config = dict(
    num_hidden_layers=11,
    n_experts=64,
    experts_per_token=4,
    d_expert=64,
    moe_layers=[0, 1, 2, 3, 4, 5, 6, 7, 8, 9, 10],
    router_score='softmax',
    normalize_top_k=False,
    init_std_router=0.0218,
    norm_eps=1e-05,
    tie_word_embeddings=True,
    optimizer='soap_variant',
    max_grad_norm=2.0,
    batch_tokens=131072,
    max_seq_len=1024,
    train_tokens=417900000,
)
Below are experts of layer 3 (counted from 0) of a mixture-of-experts language model. Rows are named router (the router's row for the expert) and show model dimensions 48-95. Each number is 128 + 24 x the weight over its row's rms, rounded and kept within 0 to 255.
After each expert's rows: "raises" lists some tokens whose logits its average output raises strongly, later layers aside; "mostly gets" lists some tokens that are sent to it at least half of the time. This comes from a sample of Wikipedia text that the model never trained on.

# expert 29
router [129 141 135 127 140 154  86  96  97 133 110 108  71  85 155 108 126 105 128 125 107 159 129  96 159 141 114 136 151 139 139 132 138 137 157 105  89 142 111 152 124 128 113 174 157 107 172 130]
raises: "The", "For", "On", "\n\n", "==", "==History=="
mostly gets: "\n\n", "==", ").", "\".", " ==", " ==="

# expert 59
router [124 118 160 169 122  91 145 117 124 105 146 129 156 140  83 121 116 115 122 132 132 141 130 125 155 118 129  96 137  91 102 139 158 201 133 182 162 110 161 104 121 150 148 135 116 138  88 132]
raises: " overall", " of", " in", "."
mostly gets: " Best", " best", " list", " of the Year", " |  |  | ", " Award for Best"

# expert 57
router [100 112 141 115 166 110 140 161 150 110 156 141 164 162  99  84  95 109 154 175 128 106 175  93 101 122 182 149  88 131 107 151 132 140 122 159  98 123 146  89 169 142 129 149 141 121 164 165]
raises: ".", "ices", "°"
mostly gets: "% | ", "0", " | —", " | ", " | - | -", "; "

# expert 19
router [ 89 136  76 156 170 119 131 119  92 162 142  91  96  98 132  99 102 162  90 172 146 116 122 139  95 119 115 128 138 118 149 133 117 122 135 144 119 103 117 126 144 135 115  99  80 163  99 134]
raises: " or", "us", "ed"
mostly gets: "-", "- S", "- D", "- G", "- C", "- B"

# expert 1
router [137 145 137 150 141 117 147 134 171 104 142 121 130 157 136 130 114  88 113 133  97 103 113  81 104  90 114 151 129 121 176 148 152 153 124 114 129 127 107 121 112 132 117 110  92 114 123 131]
raises: "elle", "ast", "hel", "ac", "u", "oon"
mostly gets: "ac", " C", " Ch", " Sp", " Bl", " Sch"

# expert 23
router [117 158 126  89 113 114 111 139 165 116 170 122 126 161 127 123 142 114 124 142 137  79 111 135 123 165 164 137  90 117 126 115 140  79  77 181  82 122 129 120 144 124 172 160 130  88 145 114]
raises: " s", " fl", " at", " S", " on"
mostly gets: " million", "%", " fund", " sold", " total", " tick"

# expert 60
router [159 121 161 181 136 101 111  89 114  84  89 153 147 131 111 144 142 125 131 127 133 112 108 130 103  94 132 146 102 146 116 164 110 140 123 161 135 118 140 123 100 146 131 131 129 130  85  96]
raises: ".", " and", " P", "el"
mostly gets: " election", " Ed", " Re", " se", " award", " Order"

# expert 48
router [121 125 106 113 141 107 162  89 123 145 134  96  99 113 149 103  90 115 104 146 125 132 166 110 141 156 144 114 128 165 154 128 103 103 174 153 128 145 148 136 129 130 158 131 110 137 145 118]
raises: "/", " or ", ",", " and ", "–"
mostly gets: " seven", " six", " ten", " five", " eight", " nine"

# expert 40
router [165 109 144 112 118  82 138 150 137 108 119 135 141 184  86 141  79 156  92 181 111 131 131 134 134 112 129 140 176 135 129 124 113 153 163 109 159 139 131 122 112 131 153 150 154 148  91 137]
raises: " in", "om", "ier"
mostly gets: " mon", " disc", "oph", "ical", "atic", " human"

# expert 17
router [ 99 128  87  98 152 126 123 109 136 132  78 112  97 160 118 130 139 114 144  69 152 114 111 126  91 115 172 127 132 116 146  94 108 115 132  98 145 159  90 137 149 125 137 146 152 160  91 123]
raises: ",", " in", ".", " in the", " ", ", S"
mostly gets: " County", " Valley", " River", " Washington", " Province", ", Massachusetts"

# expert 56
router [135 177 108 120 130 141  90 122 122  95 123 115 104 136 157 145  89 150 122 120 129 135 186 114 127 113 105 141 128 113 136 155 135 139 132 121  83 130 127  82 114 131 120 158 138 117 155 176]
raises: "- O", "- D", "- P", "- C", "- H", "- A"
mostly gets: "\n", ";", ");", " Jon", "\n\n", "s;"

# expert 62
router [116 143 159 108 126 149 131 122 124 138 134 123  70 107 137 154  95 149 129 142  72 104 138 122 156 121 128 147 118 125 147 131 121 157 101  96 102 112 135 120 104 148 146 143 157 127 101 123]
raises: "ed", "er", "ing"
mostly gets: " f", " b", " s", " t", " w", " sp"

# expert 58
router [113 150  94 148 133 113  68  95 172 140 120 138 117 135  95 124 149 139 137 106 141 124 123 142 104 150 145 146 133 115 135 135 125 148 114 136 156 122 128 121 144 124 155 124 104 132 113 116]
raises: " and", " or", " under"
mostly gets: "ers", "ings", "ies", "ets", "ure", "ens"

# expert 41
router [173 101 125 145 156 128 169 128  98 124 113 132 116  90 127 116 124 121 147 123 133 146 140  91  88 110 115 140 137 141 167 109 164 136 147  96 111 147 139 111 135  85 117 116 156  95 145 121]
raises: ".", " as", " and", ", with", " and "
mostly gets: "014", "020", "017", "015", "009", "008"

# expert 0
router [139 156 143  77 145 123 107 112 148 144 140 106 101 100 144 159  99 151 144  93 130 137 126 131 166 171 121 134 160 133 147 115 115 101 102 116 112 175 123  92 123 114 121 155 135 132 145 146]
raises: "N", "C", "T"
mostly gets: " \"", " '", "| ", " | \"", ", \"", ": \""

# expert 53
router [114 101 127 130 129 134 126 175 122 121 159 119 142 129 141  88 137 174 145 112 131 126 151 124 142 151 121 116 130 110 144 153 105 163 117 117 115 127 170  86 104 157 140 137  96 124 162 178]
raises: " (", " ", ","
mostly gets: " different", " species", " design", " black", " red", " character"

# expert 20
router [132  87 150 113 141 126 141  84 102  96 118 179 147 115 109 139 155  68 128 162 122 115 124 149 107  86 169 102 147 109 127 140 115 138 137 147 138  83 114 125 157 140 102 107 187 139 104  79]
raises: " and", " of", " in", ","
mostly gets: " government", " Army", " He was", " death", " died", ", he was"

# expert 32
router [129 121 113 114 125 156  98 122 174 126 123 155 117  97 154 124 124 120 107 104 132 159  95 128 182 105 110 127 137 118 139 105  83 131 136 117 144 135 127 151  97  96 119 110 169 150 164 103]
raises: "\n\n", " However,", " At", " In", " However", " She"
mostly gets: ").", "s.", " that", "\".", ", which", "\""

# expert 46
router [113 109 159 111 117 123 107 144 113  91  90 129 144 140 133 131  94 134 117 170 118 106 130 146 120 125 159  90 140 167 137 101 113 129 159 126 141 120 128  90 148 103 157 141 165 109 115 107]
raises: "o.", "o,", "ist and", "ant.", "o's"
mostly gets: " sl", "amm", " sk", " mon", " guitar", " Kn"

# expert 2
router [140 108 123 151  86 125 120 139 123 132 154 117 118 108 116 149 113 104 103 138 160 106 105 149 113 115 160 139 142 122 139 164 120 109 129 102 173 142 148 145 117 116 151 108  92 141 116 120]
raises: "est", "ce", "ette"
mostly gets: "an", "a", "on", "en", "in", "u"

# expert 14
router [124 139 139 126 150 133 177 129 125  78 118 143 114 157 150 157 103 156 104 182  51 105 160 149 131  90 132 112 110 130 137 132 161 162 125 126 122 119 160 119  90  92 158 165 101 109 149 139]
raises: "imb", "ank", "aim", "ith", "add", "ene"
mostly gets: " G", " H", " L", " J", " K", " M"